python train.py --hidden_act="geglu" --moe_layers=[2, 3, 4, 5, 6, 7] --tie_word_embeddings="early" --beta1=0.9
Below are experts of layer 3 (counted from 0) of a mixture-of-experts language model. Rows are named gate (a neuron's input weights, with its number), up (a neuron's input weights, with its number), down (a neuron's output weights, with its number) and show model dimensions 112-223. Each number is 500 + 25 x the weight over its row's rms, rounded and kept within 0 to 999. Numbers have three digits each.
Before each expert's rows: a language model's description of what the expert responds to. This comes from a sample of Wikipedia text that the model never trained on.

# expert 2
Description: Word-initial fragments. First pieces of words split into several tokens, often one or two letters after a space or quote, such as ev in evils, f in frightful, d in drugged.
gate0:505505465518485522461449480480487507498513488481495539493507508533483481485531511504535492526468512533481522508523479511523524464484492499523506501482553496489496462505487508514462522529490480478475513514490498514531534517509520498531499495504510502525496467511546519516483514491523480508445494469488523482495491457467489545490472514512
up0:479525494542470530480454520473475479511503524476450483498497501486464505475514520542496480476534488483516512510524476482538530515475484502504501455523571533508460509497476467486498528515514491505494489497481480480547512508499525535551466525507477498531512456498494512503493519476543512511476509474505491476524501486480477508488470500467
down0:553495466525507513489487468519489531485456511517497504506464515521498456493530499524514550505509518513509530478533500472544511499480469485518509482502528524516490504487465480523530513479477485485486493460469494524502512514502517485522460533491496495494566486482519528504538484552539534507486494488462498492513491526499496461485445475499
gate1:520510500494517474481454517489505480489537487542515537515466492496483506513522537502485521478482514530472451522537501538501516521482527536491522520487517486502491493524508502518515537512533527499524497504480475504531514498510481529525488510513495523494516457535460547499499510479431491527533504505441477500528544486529536536515472513516
up1:512476511497541485512536448503500487470469463509511463476500484478530469478466519450540512527474504468478515469474505527463505530469479475493518524508483511495497511516526518451518467477552514529465480486474518512513509516494554463503547499490493498513507498493546506475508488526496521510485535487498487509473478537455475528445527564465
down1:515505498484488509522490509484505480546493504450505495456525507482498531527494423505500467508536497520553500507452509460483491522537499512505472479531478502465513494519512507504527524447477489501506541522500514496527486524515516491464473472491514496535469503519501490488487527480523546519494495454476523516476474521495488507458493515518
gate2:520464503457499490506487459462487486509470520463488500516523523510498519516485503523485493551463493517526450502478523487530525508469486490492525534502563475497532457515437523489504549518507500519521518498498522493495499523515481471521547460524528509459489530482510520504473489528521506513487535514504501487487484482499489492460486548493
up2:493513487549504487513477506461519515518492444525526487527484467530532490498513453476503506548497509492499537548505481495483531461496497508530503489525547517475518504498512518504460449501509566474487505508496486516504484491509486468469488504478491473511506500484460509508546478540524506507512472509495523511477510507526496470537493507481
down2:474513505544553477446487505507515457494511443487489470509499505479542505501479484479513490523491507529548471482469517538465512480488493517513505512488463474493478508475546490478506512511492496499479533510516491515523515518501522524533508475492473505503496479523497521517500468494507506471547490479493499466513506549498486470502494451469
gate3:491523485493498468472470479530499477452572514483493506476473451486466532532489501488510494519494477514487508522499484505528425478498503496493518523473527488457520465494470504479507469469500493529461473498501499497484464510488525491494473473497553536487504512498491485474494510498477488510455492491513470443513485543468491512508474467520
up3:507462492496492488525526509430509488508412482482517510535546568480515460453475519477520505450498531514480464445520498476480479513535542499496536526481461499477559514467502487518467511538509529484547505465491516514508516483540526506455519496513509492544478545440513534529513494530476483490501517496494474567492506497476486508482488530455
down3:503497474516533567480552584507475503499483489505492473474556497464553472458486501474503519489503513483543507480511555538539476459521499518499466530485449519532537522500512517538489512487499514514518496506505486504513546513512501500462559487488497483473493469487499531529491496542543496547496530474498478528546518502529493509517500526484
gate4:500530501494505488433478540523500522521504541500461488481478529496499476494498474483473445488480515499562442498457505493535492485493499519431513483516518532492507499521548499498505486519498463487534517501485473502496493511519504482479504452484516455486511514497484481504479510483520485510516526507514511487499475462492519504537509488481
up4:537452548508491520486535465486507489508507490482526504519515458480477525524508532495506508507505503493480533486507496515480503513506521484509496501481483474484511512557450449497474540503517493506459457478525537471523488462499519567510510545536450519473467535489501527506497497561529493512503483507512455505487493498501537507479515500521
down4:550516511474542553512518538457490454492487503541522498469498488492482462474466467488492509495502492502536507489516429503490529509514518463461518496506492518525497520523492538490509477496508491473489539528489472513521488489487524491450476540459497497502495486513474471515490488515451469507483486488472525543460517503496479511507511526477
gate5:525479521455534510490491498542508528508542544487508473526495520530498450466477513514481509485516510513509485516455491566503498473472499511475472491453518489500483522481546501493496516532542485481491509473492497471476516482537539493486527476508449490471533513477541479513414476515542478523538517491523522476506509446501555517539483534545
up5:482510480491457501480472493471482518499474490533496508501479491470516484506488493497491499517571529520485505463520527533539463490513496500532500459507534508506517473470481532513527461483445500494524483478470518539494505500483518527510487544536515463534485468489525527478474481490525509480496531505483470506546488535528464492529507471466
down5:506495517507481530490515449507540544537474527462494503492494502483523502563521496512492481482444534492463519474542513487497515506499561514522459512483535494478489537497454523502535472500507495531492467506451544493503500535506492506536475491554532532527435546485489547512521496490511468438508469528494491497497484502512494504465500488516
gate6:493501520524469453508463511536466495499500520519549515469479463470532464510544511529452542505510523522488508507498505534474539525489484483528482473505498507531511491493463517500500467489502479489481481487476513491511469531533527483484493517516512495483471478481504490559473506448487532525499475471471490540503508464482505518453513482546
up6:468524526508462486501583527499525492512450497556472474466503479491540522538500485497506538507496480467500506461508488500537476516476464503533484514492506509501486514497512543476501513509495483506510497500492484486485533514471480482549462507480488459512534518471443500444535513503516523562520525537490508478535490503527498495487493489510
down6:499518517462545514525524530508450542489488478492562511486451513518497521500469550563513515501477467512482520472457455518487481541511506518542478532478507504483504515566494515480464501519508551483515510529517484495527514505477490486518455524496441476492493473495459489457516517509512537512456509478514521504496457509476546512540507517471
gate7:504453520475507488511508482509507495449504500536451472477492531480540507492501511510522508482499521519494516519507499514476472503481487498496531485532489507489512549517523508502496480490545487463471493481521521515496484473551503515468479474534517522518493459503510495509498492477524529465501501524533530543490512466494491488569460442506
up7:499518509470491519482535452473516488482567492485547528526479474503476515509496467508496492492485525505519524472497489479511529508504515498527485523479550517534491516513505475494516470493421471522508515490487518513487482450536496477459506491500484529490494517474521525514477489532475506494487510500473462510509469556528496479458524527479
down7:537532505490501529512452532466517496502504491462528485485492507511495484512481529481453459570510513479500462492553501509478535470485502505482470499478462504454542491509525520502506521492469437501480509513445513512511500458521496488540489499495500481506536477507503482481503523474458501487504519468503509496460494515476527477495525486513
gate8:512432502518515495486479491504483504566497533515458524458513503494512516476512516529502510490517429501484451478505504453504495462464501482486480496518497473446484513478487533536536523568537462484489527497489514451495544471548524519536477456475509508499479481493482570494479500457489486495513486471507481513526514534533502473500498503522
up8:558475511506475473539498539490496521524477505476480515492494500531535475489502447498527451493458528543528498509544505489511509501524520492508516490527489532516493504470481496523529483518454508534506544501508498509488539521507518526552499513467495499441525485562525541519500478485488476485546504502490473493508477515552501522502482526492
down8:481473482471457499514517543497568512470488493471503498526493472541548519502512540537540489522492516484520467489541534503474527469510539539499528514499483512458524528466452493537472492530516501489528528490509492469485525505501497487520528477496461485508519538521525510527471461446517500515523477534499507494516481520558471496495518488479
gate9:511476463490517510508508470497507476528511466481525504509525476548487528502519478533511533539481461526445488489432485488458541473520491456479547492500468532491492515508523477487485465478513494496503540502482505489540521517478467430493497489510495447517514461470460495489492534490507541497507454488494492489511475459524482487512522476517
up9:494533496490483530548500497466527488496495496521490470489510520476516470532482539458497476513542518473537505486497515543502495526503489509556494564478495488484501509491473470528493480493485496497504472490471509510466507519486520496468511546523471515497495488471536494493499459494535483477470499544554496484475511541474495527477514509478
down9:522507561477531472529487482507468523550489509515480515480522493506529512492473506496528459497508524455496526488486499514476561517490529514536496474497475507508466464496475492522521505542453495492472472515465537497510492506580445529461490515501485475476516498460539514494525494523541536489475529482464506486537511516463532529505507494494
gate10:567508507531517455467537452508444512488539497465501500505499497472531476505454534490521512460500503496456487453492514543496452538519472552497454526539462515523458525541511510493513530490477506482488504490525486464476512510513556494522518510452523510524472510507505456506515535508514515505498521487486525518501502473545535520523500518503
up10:490457466504518462519489452542498464498531485496518503494526467516501472465502533507486525507479448487494505481504538466513504482513464480476528536506499462476486523529524503471503525506488507511530536486490504534527515511523493508496485473470506510509506506457491530511513510543482512537541474525540473505490531480484509533450492504520
down10:488534500483497529493520551508476577554520496528507465514481560492469468486519474540512515488455484525495506484495497475516500528511542477508526493512508493553444484507467507504455492556523496526497511508466536483463501485520522470508494493505500511494531501476479490513502469531487496482489470469475516531499487526473524534521494478524
gate11:539475517467530470495507523484519467508487498474489498491523515460500502521486534469517539500506521493510464480516529511536493492474500498495510466477504467505521500494537475490521477502477501457471545493485478585501535525509460478526489508491475513503502559467496485517473484458472482537566536475554494489497446499551511429496524524528
up11:522531491467539511525505473456473488518518474504514510476494469457524516495514535474481512520500519484509440444499536497568504511486512484472489492519499507524469478489541533507520511514473508513501480483473516557496516478499468550467471523518495484515492473507547483496498498539469482529467499500471486513507510485513464493496483521504
down11:509494509468490478517495448552548486505475510507522470547452517513468470534470483476481525506529506507491470460472488480503503521508498526465497458485534524552475520511489529539526531513536506524467523494450514505501495554545506532461464454497494553469493493479522498464527504503514494475461465556518527510482448484517496500492478513476
gate12:507507523528492483509485436442526506526500484506471491539459488513515424532500517458515469471519495514504493496487436520474510523524493487464520486505526542577517451469531554461489514482518503502500481503444526514490451485508518492483482496496527468565503442508466493494489511463515488474503480504529546517537539455552494511521492487482
up12:492527499482487478495445526495497474472486533506474525499500509513508475495508471491556526539512474526488477566517480527502474486543513532502551508497521509490510498485533514516483472485466492480529514499526471537507513498521487503483489465537472498497446457494525463497484451501506478510505501554485532513502522460473481485565468451470
down12:486503504515490494493507533472529525482530498508537481561521445517544505495508481525481474487543522487496536504499467502468533495489508510489488449477497485523538484553502477542498473525531503478502461465488519444456454494519506494468514493508493535511446505450482494473469513512469491511494494508495483539528537489516466509482540515523

# expert 4
Description: Dashes in number ranges. Dashes, hyphens, minus signs and digits joining numbers in scores, year spans, ranges and formulas, such as 24–10, 4000-5000, 2-8-2, ^{3}.
gate0:457492467490480503544505513564522521524523517510485550492502544454461471517558491478525510510489437463497519497540500503503519504523509533512565496508535529475551510481494507493497513427490491519514489481492509535502515506497469458487483448526512503470490518458529501501520537519511479531496500536514486502479535525480520527474565524529
up0:433501496524514515524497486522483492482538522487481494489518526471516473529513490495506521487455472494543518522554533497542470513485483516535529502483508472505536530554511510491491506483494468493490466503503531502514484490488473520475497482478501502506465501528515493519527493495518496473505535537509475485510423507507501507512580530454
down0:484505523499477468511486508535516462487480506488495505485458449531548515531509485538535548506470467534486515469474491466444539473455491492509498516522492506494491512489483509511474511454528498519450498503518502487510516509494521466476419507489496498501519515503519475489561496483491533539515481544504499465504477530468494503508504484540
gate1:504473523499472504556521502515504444488465485523500519492494509519504482496467503510505550530510458487541522479500495491520498527502488532500550511548475499459477451500506482494485507462519501494486466549450520475518458495485513534483503533455514550499488499480541502511461487479471472520465503531509514468496479471474502483504543512468
up1:479478518477514443481531495505532495544492504487500491471494541515461514481466508515512510491510511471533548486502502523514503499499514540480481518535518498484514512472477495482510467496503507490528499508521521510510485485510492536497472485468523495504477510489538437482560483490481491515509473500534532461515515516499520504518543478522
down1:526451544516517486487484516506499474481492450489509521473542491461538439488529477496508496514476557492485545506549473500512491430448499537523510490485480508494477534489522546469530513477472480502497486495492503506523533479489494525527503484515486470505530450517503479523504515469524522502482533489524502525547490501522459477503486484468
gate2:513490469506478484458478507510445541472495511488490521515514492499492505457496534484493564510489480511477505535525502526503545501510497468513475513510500490517504465493481518510518497525534518472462486538537555476519478543468501522521481467505537477486466463515475489505482522507501518530497490500475500517494472484540517533524521520478
up2:510484499478495467489506501497476491511499529497508532495484503530487488494475560477453535511483522519498509491493515512484536502552471509506537525500500484547464466484453496465511506534524496509494502531512532499551525516476497506515460498519496529533427469518493514509494521510475532562478541515494499552516494465545506527511521504493
down2:516512465503468521503483536514484452498501492514479524515452502470537465521485526460484476483460472481478481527532508477478536526494497472528516516530504505534560516481472522511524546499476532512523466510540515534571502506447529508488488479520501519517553517510480482473519483519489497488528483550529468459499504474488447473502502492499
gate3:464500466503527518466539502497528510501544525448482478516515541499480513478522540493471457456503491527496483518459513485470502500538530472488499516502522442504532496530522569550540529495453481523486514465496521493516466520537487491478494493536473480494522499534533520506479535506510501484497505487501528467535461505491481542484500507540
up3:553527491464504522504505478499534499518527509477520509504460480549497469471499519520486466499526524526538489505509515490479493508470481563455490499483573558462558505493522511460484509488509487517482488478531521491499502536494543481538514491496509499441530534481500513432508487458487459552449485456499465506542547525484557494476533450504
down3:505514531524543497498518489487521512496486474477511498499516489531532442509514464451479506506515539486467524428500509472474490458527489501522472537480453499503492493524502505488496489468458477483460519528482531499493458480514509502444482451500501551530531525475491519499441527460488459517503464519498474485538497506506484520507546464555
gate4:471493523495484538513475488475505506545477519497469502523464521457494524501482509516527494495519479513522515556510510510494484483464518519530483522488475506519486504476507477541532485485490479494495492521489492515507512478521496499473528529485542503521497474526500522499482504510537527440473500479519484507483519511505502529504502487483
up4:519519509494482522522493507483514488508512472511513493480458532467541499476448497491482471482487508499572522538540490510539478432502457497504519506521512514503495476513520503481478487479509507489517577539465514487502517524460523492460420520473465537450458501493531516503515522476462517533479546497529492481479473491526487499464519478515
down4:500533534502514464522515477528535490406492517474532511488489500508510491481506477497490536546475433513462530503489448492549486519482476506541492478516473473498512486496506502483506506484475475522510518531507503505471508477490477490543471512448503470531488473489486514507518499460490508501536461481499511517493520476489513468504492510514
gate5:490483488492511532513467486518527521480502474498521475517515493475460518493485522477579505518489496474502527500560548501544498563515511506471491474522514535497551476483497512457509488533502532494506496488522462477514478528520524411497504513499493539457524489509511489455519490425497479488490504467517509507485488480522501495482479511490
up5:505485520479449519523525456487534484520510471514566503508532536454499531492507505468509526531489479513479503492526472488506491500516540462505475528565534508504517527502478500498541466502510515541488513532511504471509538473492547517469494491477518509516523504504506514496521515500517521474461513512500535493517538567502521519480542472505
down5:492474490584500469492521446477554517485503452513489446505503489530502492511520466515493493437498471504498533480514477470530512477444515479473519487479503472519526530484485512491483467513513534532459463524517480518508470497487522488505474501447499540531489532460502508509503535494489470461532456517524465466485467481551475506499500505499
gate6:497508499512503525544470502495462552504499472485503484522464500504535501498481514511474522491517441516558489491474495499454456482492503518460511501456508473491516473508526550449522491538517476470513497483444530491526526504481426534467459495509530501494484498504519480479488503479477462488504539480536523505472546454506441484457545485511
up6:524470471506475516497501507497509468532531527535501534505493548545482505484511527542498488478486524410487504525506466528503554506502509466496461479512454482500518509467473494500493520484447530496513497535519479486503490521508504497490518499472518525471504527489457470473510507518479529496553467486503480503568497505497490521573519532520
down6:484486515509508518489515512541523518512519483508522489533518476515541498486516486448514499479472471510494488489525490509513495536516490505505511488518510517488475512562501493480500559528493499506502500484514499513481504511503496493480498472517512481472541533565483464493483545486494478459466471511555519487500499462481466459480512485537
gate7:514497527460463510514511546515523486498501464513467523525506497487516451519533526520511478503501519505470488497493515565491470488532493522473525513522505501478531512517530497494522484535497515486500498537472474523480536490484466508512522494490581509533526534501510496505528492528490476485510468517498490503534463519535521512454510529526
up7:435486439493528502482502491485437484513524459518506519506495480507483492479474487513511483512545500509499490492498500510492471473513466500494550465482498539501480467494485496497491483501503504501503518542493511471502521474542472511509500463511491473539444521495528510509510518509504483469510467558493497486535487549491498530503523505499
down7:452538503497521474512497507510479470484481560496507532468457490503491435477546487473492523486497506539547522508496518494506480515511490506501474460537428519505503494513531519521533463509523461511502536479505493531509537498476504491471512537550491510492517522524479497502495498499515527462503512529502450486509490454485462484420479493478
gate8:493517491542503509504510503500486489502462513495515524512533542531547505535489516455449486454529462520471532497470533522446486448489458475551511522518513503478469492496491476509528495476520502474529553480494485496472524505529492501495501492462474523462506499503462502479514509500511482496524492506500525508451532468461542522508489492471
up8:523515548505488471517515495480532436495495496482497492494494504542500527520489521499483495495434517490517490541489493476539482525517501496470545495479500471456492510506457527498510513500481461537456524463496502485518484509464521472514488531471486530508490503532555504474470453533472512507493481482488520505507514522527508489512495507511
down8:504480525532483517504493496500447500509502490507514519468554507473499535515508512492493491504497545490505500517477529507473518484502511477468508491498515484507508475518501471494505448513522480459471508478504521498516491514493480478523528485510524550492480507499453501516503473499471487506451502509514548499503566549507492501532527485462
gate9:459498474503514470528517454491528544472496532478485471477445529472507482474541542495478501531495521548491502466433511501528487492503486509477533525460480491486485531477523506465523504455494481499476511501497489461515469506550501497520505492483478474535476475483478494494544515478449497476512510555495507465508479481524535499504496486493
up9:500518513530519489509513538511492497528524519509539502509476494457458463503521491530482469486485513537507503499470493580511550519511470480499529519494532527521502545477525536506507517506520508489509505470527490492583542522498504509524548510503530482461504476438509497535476532469479512519481472520532497542509503497503502532480487534479
down9:480523466494506483469497478514518533470528456468481464511503490494518514479518495514489486483487524499522550493543479486430474504483544496483489509515521488484512517481472520491514485530521470511515522506492525516515477501548511508491516491467448546463488526510535494510512515515477463500489518545524490485461497511471472467513515502477
gate10:452517450475491543470486481463505516560472482490513537499552508501471518472530448523486500497489509512472506515488504508507532486508455504485520525505528535478541472495474509532513503432518514497525503496507491489495509530488509454472479513455513525515510482495522471508520593512477498462460491462456491524535527520465480528536519502526
up10:483527437493533488468519481470532522526455489497549539504551549487493469509515460428504526509469493492519496501491494541520498501450468536489521538486492484501503532515473488492529484435455497452536515492482493487511499524508486483507521479487490517504482506493518504508496506494488527484489501535522455527507484511527485500516526504520
down10:532483503537549538462513501512518505480524549502549510470497539486515506533552518514549502484516530507526426536527460471529496483512491477546500553512499447468498478469513499536494562456483448469478465537530509477502485460489521493465502487544502495487488506528524525521488483526490481507511499531486497512497480491471480492505492471481
gate11:525514547489496499516485452547534517508532544499513545455514520488469544467503492499468473529476490519513542503500481533464525468502510505490469521524477472504498522518493495500524481480504469533488547482499504482501485549496500519497481522526523521492521480507500475471459519482502503490524486505524514483542491505474438485536495506447
up11:549539518484540488505477506487519513519529506519482480509493493477470518532528469475495526494502506461508493459469496500457479486501539506521501502529455463511487519477468495489554454538536499520476495486482492495509508542473511546472461530513497512505479504535482515476480499472472539522529477493504468513489488550507473466500495491501
down11:493485491505495469467444493546521470495456520542499451494486514505479510512499518485490481467519460507487502492494477493539475521500504517494508467494488530510443488513506483501546515513524563538461485486497506501500501535537528510500481490464491500538444554492521510506485505468495516468499500513465495496459494538498529470538512474517
gate12:518492464513459497496512510477502493523547542495467504527504471487457483454528475532460484456515509525539479486467492494500512510489486529501505484506489526497490477486526504528471536499438470480522513487513512492477462488537523450498527509502503529487489495451497483482477511488506501498497507533493520514542487453505503477524487539536
up12:500503513486566483516522521487473530503456445494524474447479473509544500513517517494502535545516485506489488499537496501537505515486501507528486511484536478508478537471461510457512531508584509523508512504493476486521501511489462499500469439470453476469470501548480513540510510471481504509525496476491552507474519505503492484509504478518
down12:479564498508532567502478514505483528489514487500530528486486529510562511487481501481526514510520461478471492490459480479539545520520508512509507510507498514458518449484497500511476511500487509457504532464455506517485507509479444504492486469502484471524511482513498542488502517504473495476502492511488506471509494518498527530515510494489

# expert 11
Description: Slavic and Asian name pieces. Middle and ending pieces of Slavic, Central Asian and South Asian personal and place names, such as ović, ová, Kh, abad, appa.
gate0:500516495507507519440481468536473476481540454509497506482509494484488533497477527487476500486482505537507514490493499462569501475489513520520494452468507478489467493488531483474518507499492532454490503510512496478530485503459486445499526509513526493486464509522520489551470476473473502508546455519492493523529463466544465466486535528473
up0:485498567497467545544527522511526494513524488514453473544477493490528521500501494497546487514501473460513512536515511425563500496500526507480510463478523514523487523464482488523476433523516516480487493509504475468498451476474496471501485497467460484479511453542490470495486477495461500490490542531512501499525488483487488468502523505473
down0:505465516520466444468473487498523535515493492456489505522464489487499455506489450500531510501464524460503512499514497527501503496503528503498483517532500508492519496458522525512457536534484517503478467481481491511510465501536533537474467493457546481533517514500486498519495485515493586504484488467529494494497514509468462490527452461488
gate1:503511520491500476542495509510534473492526489467484501494525450495507476502566452481491534496483486499488536503477477504486480494523442568502485490495516506502511464480495542500525496464450516515467487524495527520488527511512517462487474490470513479527481518513498506487488553494525489499463484488500513503486529456529521479490544510551
up1:464529460483504522500484556504533487496498501501494487530557445544507489500482500457501486510510505449535490508511542515450514511516486499466473592468485503485486495464543531494496489495511511475470533515512486471499569560500501476508531514496468476498506524512472500473514551500489517533496467497555530481498519466476504517530470508514
down1:509483506509536527481479450486456569464492519471518481487471508502474505485517498507470509498498509474549511472508422458481520477506509473472480481461459512572509470468481512482532494491528500475517515546500509496504466493498506487492495442506498501470477514522500548478526473489498517495496490437496500500524486528490518512480456514503
gate2:483537495488474495511488542494530478499520460525488499460524546488536506503500498458547508520505529476525470529449534516497503523515507509476516484524508490506502532504523497493518527495517504512498474525503496466494514516468487481509497493521492492531479520511518585532493529472534499502442496520500492443504445498511554536533557542539
up2:503485522481546506468479492511460483510477517461500530539507492534477504481487488548535467472467483547490537440509492469488536493514502483463486513468479522472513511461505464519481539488503500510493492485519542478536499487587487520481453509549496542487499485530463477503481492530450511518545510498502463515519513504515493481460479513526
down2:528520507473504496505493508512468506483453532503472461524526475489486534468466512503459514479470521503519505487499501528561500486524514481490538478508508465463547479463535467509521490489450496520492510500520504485517460485508525512474496463490477459487553553527494475505483499488518490456519442526505516498528542470482474498501513535468
gate3:479517486517529491529479509509521468482472501532488533503496485478510532474486512497510479491485542495512399477498528514550537542513515510450498523484502536520501488466520484483480495531505509471511485528506514453529490483489498481513519551544479484530522510500507517533498467476540460528507460461494536522486504503470543514490475515506
up3:478514509528531491514534508499531476497498504519504508475540509514514523511495508513491475492532495503515563517513530475483511496525578549465552454487483488542539535479494476456527530545472490499507516425449522492483482501498558528505518522493502517459493486509504514474478470480501492538460514445522532503489484513526501484558524496518
down3:535548516481535523515513465478515482464478492496511496523496508469462449486465521544533498506483487491469514478508477531466470476479499521499523539501512473489529528501486506490483525527489484550496530499495536499519533490515496502468525483492485488514563500461501453486464481509496524531482493477561488491533493552524494510502500487490
gate4:494512488515490527546483529487462536525497492497461497440492521508519486478520497494540501464491476487482503531524514507506496515530479508509507473502528512468493490503459479523553461500531488473537537498513511463498471503498488434503481470492495517485482535550505518448510456488540488446513506474518523512486518506447504488523542540459
up4:537452493509502498446520526529547533499500418456500477514518501496509503498484524469436536533492516513540465498481492459473481514484513512500491526507495492526463484490455524485463491478484512498440477543484477516506453458473522470490529492475530483501495488480553478476491494453478518489492480521453524527520528503542499481488479466522
down4:513487482490493515522512498503525492519475539512521500472514498479514498511509509529511508486536509512504497542469466504483491492488503523548489502454485504547511483484472505496478515487493554501483523486491548528505551501541486522482502519474540523496510500488526519536473478507495494500504477498490504470510468514505500531521481522473
gate5:492559518506523543498479483522502570514488518492505541513522491486486497484498490540490498469517476578519541557509458492503473495532492495525475489479485503504510485463496511510485521503507498496467480493519526496509500452501487506461499500507541525480495450493490526527539469523492519501522492456505534482484459481523469456490520545488
up5:506534463492508474499508499505491513545471471525546526490496501503522462511490501485522484501516525494500518518491498512502469490503461489498534564525480473528484502516486489469488527470477534501432476508527485518503543489477538476512506490449494554499496502507442550489510510503492494520504528497461484505486484508493499437480474501478
down5:497521494499484511517521465506521511489518503495501505533498470500482408504521525525497483524502529517480561540520468476487480503480489514499536464485475458492510498451524497518483482476447531485478510522460497508496558480489506490499463504500476502537491509528525477473472498482489503474444526502489490543496513542448519523515520555535
gate6:488467471475489499532525527494482476446513489530526514477537501492468548481557517520500535446488472519538448501466529516522492525538501463479500481480463515499497468506521471510501456494475548515473487523477523495533512518500485464507510531488505515530544533531491495484503526517503489513461460508526491508484493519508497535490482512517
up6:526533537510529541514503443468486475491500482519479534548525500504477503491482511533506434526497541478468503504549523537506505498485507521488506510545463516457492511486521514477478521476480503501568466464517527522478506483507496554462468497499467497486461515535501448514493494476496473512462513501453454503483470484456556503471481487498
down6:532453490458475506501483476503487492474525477475459480476533494509489503496491495522467458520500500443518461472506518483473493484492464564473499528508554454493529528470532517518529513515546467525530545505503506510511473536520467486497466498530467485541497520524500525532563485532497493525488473501534558498573461492484505528487466501534
gate7:475467539539463489508504459489491503507499516494533482478493481484501524468465494510502461489498496504521498511498481504532527501492497490497499506489514502482475488532501476486517461488529508469492517521463512445512517481474497545537502475459482530474463520515538497486518515540521503514507524490502560533513466497490510466463511473500
up7:500462558459524503488482489463474486453506460496478504524495506506480512495506497479501503500480498498530458493530506494494483527535486480486554501524491485506532472501565485510480516471491505500533506527473503477515517470468507493531461489498508518549538495486491522508501479508477516543510496514528477512525520484496510531545480514508
down7:464495464517486481535548515479512514461521517524544514462505520518541528487492487511517472512494499486497541502502531514476479492473518495540495479487479525477486495468542482507546504536469516521518488519543508545498522482485449529506521467533484542461519514557494528518495525526493495494512492484473496495473496545499557487532495520501
gate8:513549518522519506454473467538519482473511497528491519471522479532503483468449477544526505500468434482495521504511497483471527475547544498499473506525495493510525527464503536493484479497498504457515505518563485518514559545517510486505532504489486518502518455477538480490532468477511480480503511519511478472571487551510492519489470498463
up8:478483494489505513505496522520444546462523468500505542533524521517520480499469522464490505456516535544491516468523534495503468495507489495475469477525514517514497489520520507509500511517521498497518487446501536499449435480476494460507447480543519478503535530538438463500490520500483492504511482475471493505518522454488517481504492563520
down8:489536508527515520448472483471473493460500520567497528532479519477452505529489532519483513499473492465515503496510523492499509499540529488505532483526441510554505507476527454501495475501496517473502497502488498479534485492456457500472486510499520487520492488550506505507462503534471510497499543448535462469470510491499509512488499531516
gate9:513506481530541480487518481476463478529485496471507506563491474452507507509464519508539493500493534477512466496498482583496569510486544479465478476516533484484494529556510517504460472515470486479542461499532520479495518489501494508476547536548537485451507534510496493533509484532500482539503507519501520505511550510502506467486469529488
up9:531484463497493504484461538540466476540498534452527473522493509478438480495506556489499472501496475503480479465530459519480517528531465494533479522534499506569450478526498515487504510513463496500482545478464502490493496497484463508507503495529543503504508497453498538511498525491530499486492517530495446535483475515516515510452521522496
down9:490522498466485466514491520472508513472470476477491490504483503544486537494535509512497501505523499475532525477486487481569540510434486484491510492505493471521504497510506499499454513462499484495491514467496554534515531460529491504487522478517502516467490543473487505508486507479498538443489484505556560508479530520517542491514514501498
gate10:536524499488477530500515501532495525488530559461506570479446504522472474489508456520461466453519497498514495492470473499504505524469458514480446482475502525471480514480488499498500513504476519470513512530490517531488556538524476523511481467506521492515548503473489495525505489493454478511491524462484511516563500488525487527549532519528
up10:504507488519472469510536497526508504501491505491533516483545495480414471508525488501504513481527510494532521500483503525501482510488508533522479539497438457462488498475483457544483461462502549462465487503455516548532486493512519521526526525489485499500505513511509520473496506520459492468499478508482470553491546474497494536480466480486
down10:453510488525510504510475509511487489475499516529470509479488485527485496488518489516500509449484467516458456526517468493481519458475491550506469445516468483494461450475498528491473463490453470512492494485509495519490489515517522504465457440574531482482547518508501510489481486476526479506473504507487475520470485534489473488429471532475
gate11:511508485506502562514475484520472533494541472477443482507493484491497492497516470516491536495479514477476520465503486495448532475502502491502465455525480537487511483470494467512486474509542520512467515505528537554492536533474491485534450509495518520477450503507504524494528500498492500527483518496507449475512501523462492482499473491519
up11:477526512525528500508503482522499526487487481488467487515507473508534481506484529537521504478509504477539490472523489517535507490469533471484466516520507488512482490433507452538497531472500501482502515449494503481509480510481494478520496510503485501523476540531527470514516499534510500476495494460546586494500477486466478484498478514526
down11:559459497543504510486482514521485485463449510509512530514514488524485479488478510472492487523467514519496444508474481486509521496480478496489449508478526526450521568540473520497512525424481495479485484487497506526484503487521474520470464470524479535488538512497511527510456501523489476524538461494502480527483469483490517521508516542469
gate12:486484511479446490534541454476497453492473504515482510527482511469478483481533505480521514473440583497520478467466525507555516527514506532497500540537484482470472494532509470503504497487519506457532431499508511503512477501508466488495455482503483462502484484519506506506453534486518487511494458491442524532455524469444581501520510518511
up12:522521512482488503529482502482520472521491463529490499487508517518487506497504519499480492511507498555495496489487499499497440514502506569533476516484479486480497525471467493492501510464475513474451504498524457481504507528505527520547469549487508480549510515486522531480487534512519504509483480514442503491498474492456502507515493495488
down12:501548532519485504489525490521566471533507523492470479484474483494500512537511517509508546492505483539511512506448507516483486470485512482504507534506485437548545446483446515502469501481456493492491500481540498507551510523485536523479486541501516450492488498473534494515487475525445534505526551487460527516488503510418482508466516480526